config.yaml
n_experts: 32
moe_layers: [1, 2, 3, 4, 5, 6, 7, 8, 9, 10, 11, 12]
normalize_top_k: false
balance_bias: true
init_std_router: 0.0225
norm: "rmsnorm"
norm_eps: 1e-05
tie_embeddings: false
lr: 0.00267
beta2: 0.99
grad_clip: 2.0
batch_tokens: 32768
train_tokens: 369300000
dataset: "wikipedia_en"
Below are experts of layer 6 (counted from 0) of a mixture-of-experts language model. Rows are named router (the router's row for the expert), up (a neuron's input weights, with its number) and show model dimensions 0-95. Each number is 128 + 24 x the weight over its row's rms, rounded and kept within 0 to 255.
After each expert's rows: a language model's description of what the expert responds to; "comes after" lists some tokens at least twice as common just before its tokens as in all text. This comes from a sample of Wikipedia text that the model never trained on. Tokens count by the router's weight.

# expert 12
router [113 125 131 126  96 133 124 139 105 125 132 148  89 162 111 147 146  88 134 164  78 128 163  78 182 107 137 138 173 148 145 148 121 117 130 112 120 127 110 180 121 120 130 110 147 147 161 115 112 153 108 123 142 148 131 160 151  90 125 128 111  83 136 140 159 104 171  90 129 108 108 125  87 103 107  91 157 122 136 145 136 179 126 123 141 131  78 126 137 117  78 151 157 177 130 116]
up3 [ 90 111 106 130 129 149 109 129  94 117 176 139 144 113 122  83 124 140 113 151 110 118 105  95 183  74 138 106 157 143  90 132  86  82 154 121 140 107 130 123 156 113  89  86  94 126 113 125 173 119 122  94 135  87 153 154 198 148 138 137 145 170 141  95 140  67 130  99  82 130 147 138 115 121 153 137 154 147 155 138 121 119  97 128 112 117 113 119 130 141 131 129 133 126 133 163]
Mid-word vowel pieces
comes after: "ri", "li", "e", "re", "le", "em"

# expert 5
router [147 137 137 143  81 142 134  82  67  93 106 149 102 178 163 138 122  87 107 139 100 118 145  56 125 102 125 113 152 142 150 107 112 179 134 152 123 109 110 185 104 137 135  96 143 100 124 129 127 102 125 110 153 154 141 113 146  99 142 149 106  54 122 125 116 104 103 111  88  85 159 113 108 127  98 146  84 131 139 140 114 156 145 123 145  94  81 139 132 119 117 131  84 115 100 144]
up3 [133 111 120 106 155 115 117  98 147 137 125 173 107 147 141 141 142 157 143 106 121 118 108 117 141 161 126 104 146 142 133 118 125 139 101  87 122 145 134 160 149 127 151 183 116  92  92 109 140 145 129 189  87 122 146  88 117  84 144 152 158 109 125  84 127 105 136 106  86 153 112 124  97 123 128 107 126 122 133 154 113 133 167 164  80 109 174 143 158  97 105 177 117 133 148 199]
Sentence and section ends
comes after: "\n", ".", "==", "===", " =", " =="

# expert 3
router [ 69 126 110 164 112 126 108  88 132 146 131 127 110 103 137 143  92  88 120 121 110 143 171 123 102  85 117 134 123 131 153 135 154 137 129  99 120 118 128  99 124 176 113  83 157 127 122 139 145 116 142 115 116  99 111 141  87 127 123 127 123  91 153 151 116 109 123 132  94  99 150 151 124 121 161 138 167  90 164 111 132 139 123 126  99 101 118 123 128  89 127 154 113 175  66 120]
up3 [ 77 122 141 106 152 114 111 106 116 152 115 125 113 158 135 134 123  96  95 120 102 137  88 137 106  98 134 152 110 109 128 128 158 128 173 122 158 131 109 114 100 144 124 107 151 132  72 117 125 161  92  85 167 164 138 130 110 141 138 130 115 132 118 128 140  95 124 124 107  98 168 144 111 194 147 151 140  99 124 130 113 126 139 107 103 152 168 100 151 103 128 138 145 156  78  73]
Word-initial syllable pieces
comes after: " ", " a", " c", " A", " re", " S"

# expert 31
router [129 170  96  98 105 141 125 106 105 131 155 155 148 132 175 183  93 105 141 158 107 129 121 131 130 117 117 119 159  96 133 143 135 137 121 141 137 112  98 100 108 146 121 114 158 140 171 147 127 115 132  99 128  95  79 145 134  92 143 100  92 108 148 135 118 130  78 100 117  89 153 110 126  69 120 120 111 144 158  99 146 130 180 171 121 141 133 117 142  87 117 135 108 133 103 134]
up3 [183 142 107 137 152 105 144 120 136 109 135 181 109 128 112 153 109 122 113 160  89 148 106 140 124  86 122 133 136 101 108  97 126 176 163 129 142 149 137 136 117 136 156 167 135 147 104 133 111 106 147 126 122 113 138 112  60 121 153 139 118  75  89 132 148  90 138 104 141 134 145 141 184 151 134 104 140 113 165  87  88 119 157 123 134 102 122 154  99 136 104 153 156 105 129 103]
Commas and conjunctions
comes after: "s", ",", "\"", "es", "er", "ers"

# expert 4
router [153 168 107 109  75 116  95 135  94 111 110 140 168 135 158 141 136  89 117 132  89 104 122 102 178  93 125 126 147 117 187 121 150 180 120  89 112 150  93 107 103 114 154 146 168 168 128 130 138  71 165 135 115 112 139 141 165 144 148 141 122 135 149 110 137 138 159  95 130 104 122 144 119 102 116 101  67 110 156 154 117 153 165 149 127 137 140 141 149 129 109  70 127 159 102 132]
up24 [107 152  76 136 166 113 144 106 120 129 166 159 122  77 139 132 136  90 125 116  68  77 100 123  71 109 111 111 130 129 142 159 102 143 144 101 158  94 105 100 100 141 108 135 146 121 142 144 112 113 159  73 148 136 129 128 181 166 122 117 136 119 125 106  97 151 136 107 123  98 111 160 117 146 119  99  96 109 167 139 139 155 112  84 122 148 134 160 113 125 136  95 131 138 119  97]
Mid-word fragments like el, id
comes after: "ur", "f", " ex", "s", " do", "er"

# expert 6
router [ 97 146 130 130 125  82 103 130  81 125 128 124 117 169 163 129 138 147 136 128 126 130 135 117 137 117 114 164 125 123 151 116 142 151 154 135  96 142 172  82 145  98 126 150 131 121 148 114 147 110 158 125 116 105 180 105 130 101 115 110 109 137  98 143 153  98 149 141 126 106  55 120 152 139 112 131  97 167 141 157  96 151 151 152 117 165 115 130  97 156 124 143 126 143 129 119]
up2 [150 122  97 110 179 107 124 121 106 146 175 101 118 132 130 115 103 162 142 144 163 107 149 117 150 115 126 126 146 132 126 102 111 107  97 151  60 142 104  71 163 130 135 143 170  80 171 142 130 136  73 132  73 112 112 120 151 118 118  81 173 138  67 130 143 152 128 131 108 138 132 143  94 130 135 113 110 126 163 155 173 127 114  93 171 130 172  84 162 163  77 129  97 115  85 127]
Table structure cells
comes after: "\n", " |", "|", ";", " 0", " 1"

# expert 13
router [162 126 124 130 104 124 102 136 126 106 157 139 154 116 168 173 156  89 117 153 128 139 123 124 140 121 103 141 164 104 111 148  97 169 161 129 147 100 148 158 162 140 118 103 148 129 137 144 130 117 141 109  92 161  82 144 119 124 127 103 107 141 118 108 149 143 118 136 148  88  87  97 115 112 127 101 111 152 146 127 141 171 113 121 109 158 158 109 102 116 128 204 179 192 154 102]
up3 [117 148 130  99 133  81 111 137 105 156 153  99 153 121 182 103 127 105  83 115 138  97 171 127 156 131 120 104 167 143 132 144 117 173 111 160 174  91 138 163 152 175 162 129 104 101 142 144 135  85 117 116 105 129 152 124 147 131 116 120  98 142  96 116 139 177 134 119  98 121 136 117  92 178 148 117 168 140 139  97 144 133 147 125 119  87 129 154  85 160 144 180 118 167 157 140]
Word pieces in names
comes after: "ro", "o", "e", " Bo", "ol", " Bro"

# expert 11
router [121 141 122 150  81 109 119  92 112  98  85 106 149 113 124 140 119  91 126 128  92 155 105 108 122 110 116 141 146 130 119 128  94 114 115 112 136 144 139 147 104 126  95 120 123 117 124 122 151 105 178 105  86 155 130 184 130 104 135 148 122 119 160 125 110 122 122 170 120 115 126 110 129  91 137  82 155 176 119 134 128 119 147 127 113 117 160 155 120 121 117 122 140 152 129 117]
up3 [135 133  92 137 112 149 131 144 128 101 177 108 180 130 114  98 127 153 163 114 119 109 189  91 133 139 152 130 116 138 133  99 161 105 129 167 118 137 140 140 142 150 183 125  91 141 162 140 134  71 181 102 106 114  96 124 125 128  95 159 125 140 152 170  79 129 181 134 199 128 139 128 130 128 135 101 140 142 128 130 105 136 128 122  90 134  84 132 126  75 151 124 139 135 121 142]
Line-initial capitals, infobox labels
comes after: "\n", " O", "O", "==", " U", "Personal"

# expert 16
router [172 153 140 127 112 127  94  99  81 108 115 156 114 136 167 163 108 125 143 155 130 118 113 105 130 117 135 134 135 132 145 148  99 154 166 141 145 104 117 162 148 143 137 121 157 126 162 138 137 125 141  66 126 148 150 122 113 120  86 112 127 135 121 137 111 173  96 111 141 143 104 123 108  87 148  94 101 129 165 146 155 116 149 128 148 119 122 114 140 124 109 108 117 157  94 110]
up3 [177 108 155 122 102 140 120 100 101 123 139  81  92  77 107 126  89 110 105 109 138 133 161 177 161 132 120 159 150  90 161 117 126 112 152 123 134 184 125 135 154 108 114 115 168 138 138 107 104 130  58 102 137 123 122 130 113 141 149  79 150 113 118 123 129 155 113 116 153 152 100 156 101 121 166 123 121 115 104 106 124 147 157 125 112 183 123  74 159 112  96 109 117 123 119 111]
Past participle endings, the
comes after: " of", " in", ".", "ed", "d", " on"

# expert 26
router [ 81 116 138 124  87 129 118  82 109  92 133 121 100 154 149 124  94  91 107 128 102 117 163  91 159  85 135 119 133  97 144 124 132 117 147 102 136 145  95 176  81 123 126 112  95 110 158 118 144 127 130  88 129 102 134 149 153  96 155 114 109 122 109 110 116  59 117 113 116 114 106 127  96  98 117  89 154 114 131 164 106 129 127 134 103 176 127 123 142 130 101 158 102 128  88 122]
up1 [124 133 139 148 130 133  97 116  99 160  93 144 133 156 145 161 157 114 106 115 158 160 165 132 153 132 107 169  97 112 144 126 119 141 158 182 147 139  84 116 108 115 157  99 132 177 117  97 111 145  87 144 116 129 176 106 117 159 113 115 123 111  86 110 138 175 134 105  93 127  94 126 124 142 124 150 153 116 139 130 151 113 133 148 115 116 120 122 154 137  98 131 136 138 127 146]
Space before words
comes after: " the", " a", " and", " of", " to", " was"

# expert 15
router [111  86 144 147 109 114 130  69 137  88 114 110 152 130 151 158 101 128 145 118 118 131 126 113 125 150 113 103 137 115  80 160 115 133 168 153  97 138 144 172 116 139 132 138 157 107 186 118 154  89 174 101 130 140 118 122 115 130 114 153 110  93  77 142 107  85  94 157  94 111 115 122 141  51 111 101  96 134 121 117  81 132 109 119 127 158 133  98 102 121 107 147 131 128 100 115]
up3 [131 142 140 109 121 104  82 129  84 119 138 143 174 119 122 106 115 145 141 141 118 115 140 115 111 146  85 108 101 128 128 185 146 117 144 136 126  84 200 158 127 152 142 127 130 136 131 113 107 112 118 153 148 131 142 107 137 139  80 161 139 125 134 182 158 133 102  72 158 136  94 101 132 151 147 123 127  76 101  92 161 122 127 124 144 129 115 136 143 122  86 149 160 115 112 124]
Compass directions, abbreviations
comes after: " La", " the", " N", "-", " la", "″"

# expert 1
router [137 127  92 127 139  98  80 144 107 104 139 128 173  98 124 130  86 141 131 160 117 122 120 138 131  95 115 121 116  71 154 176 106 134 152  77  98 148 120 165 164 147 158 114 159 126 133  87 137 138 143 152 156 117 140 114 133 113 136 148 124 104 167 130 100 127 103 109 115  82 141 135 149 102 139 147 140 118 187 121 103 149 118 126  93 139 141 111 139 141 133 164 123 193  99 132]
up3 [ 97 141 128 112  79 155 153 121 185  95 129 124 139 133 120 133 101  70 130 136 121 162 123 122 134 107 133 106 127 155 127 168  99 171 136  92 104 138 116  60 178 109 147 133 144 148 160  80  89  91 157 120 139  83 103 129 156 140 110 121 127 127 137 128  62 134 143 137 126 135 145 113 140 117  81 107 121 127  90 138  86 120 101 150 135 135 111 116 123 110 155 113 132  96 140 113]
Syllable after de/di
comes after: " de", " De", " ", " in", "de", "o"

# expert 9
router [107 162  68 115 125  99 110 170 100 105 139 143 147 150 128 128 114 109 109 127 135 159 143  95 158  77  63 134  76 126 138 146 105 161 127 178 111 106 123 148 107 107 171 125 149 125 131 151 137 138 132  84 137  85 102 147 112 107 103  97 139  93 128 147 136 114 126 109 127  80 150 107 162 115 164 105 137 107 116 147 173 164 135 174 156 108 139 117 119 108 120 158 137 144 108 120]
up3 [134  64  82 136 134  86 148 127 142 103 113 152 130 123 128  90 128 121 146 149 142 136 127 144 101  98 101 106 130  77 117 175  96  89 101 142 117 134 159 116  93 123 124 125 112 146 146 133 154 144  85 125 113 108 125 186 134 127 145 135 107 114  96 128 120 127 118 101 125 162 100 132 155 133  89 121  80 117 123 169  97 178 131 130 135 130 132 100  79 100 117 122 145 152 112  99]
Numbers in tables, dates
comes after: " |", " ", ":", " 19", " (19", " ("

# expert 25
router [179 134 116 127 111 120  74 145 142 108 110  96 110 128 143 187  98 161 159 149 126 128 126 149 134 111  86 138 114 104 117 156 132 156 132  96 142 141  85 165  90  95 139  91 175 110 139 100 200 129 101 114 114 158 135 146 142 141 159 159  66 126 107 134 132 126 103 139 104  96 104  82 119 137 138 135 110 111  93 136 108 166 140 161 112 155 185 112 172 132  79 118 116 157 115 140]
up3 [153 108  69 175 135 112 114 116 143 134 134 108 126 174 121 150 119 143 103 142 156 129 186  56  86 113 103 130  98 145 128 135 104 161 107 122 142 128 104 138 104 143 116  95 164 122 150 123 155 156  79 104 115 128 125 109 144 174 157 132  95 167 151 145 132 117  84 128 117  90 187  96 158 109  93 109 116 140 104 172 118 149 107 170  94 144 132 167 133 124  92 133 121  57 118 147]
Name-initial syllables
comes after: " W", "w", " F", " f", " w", " New"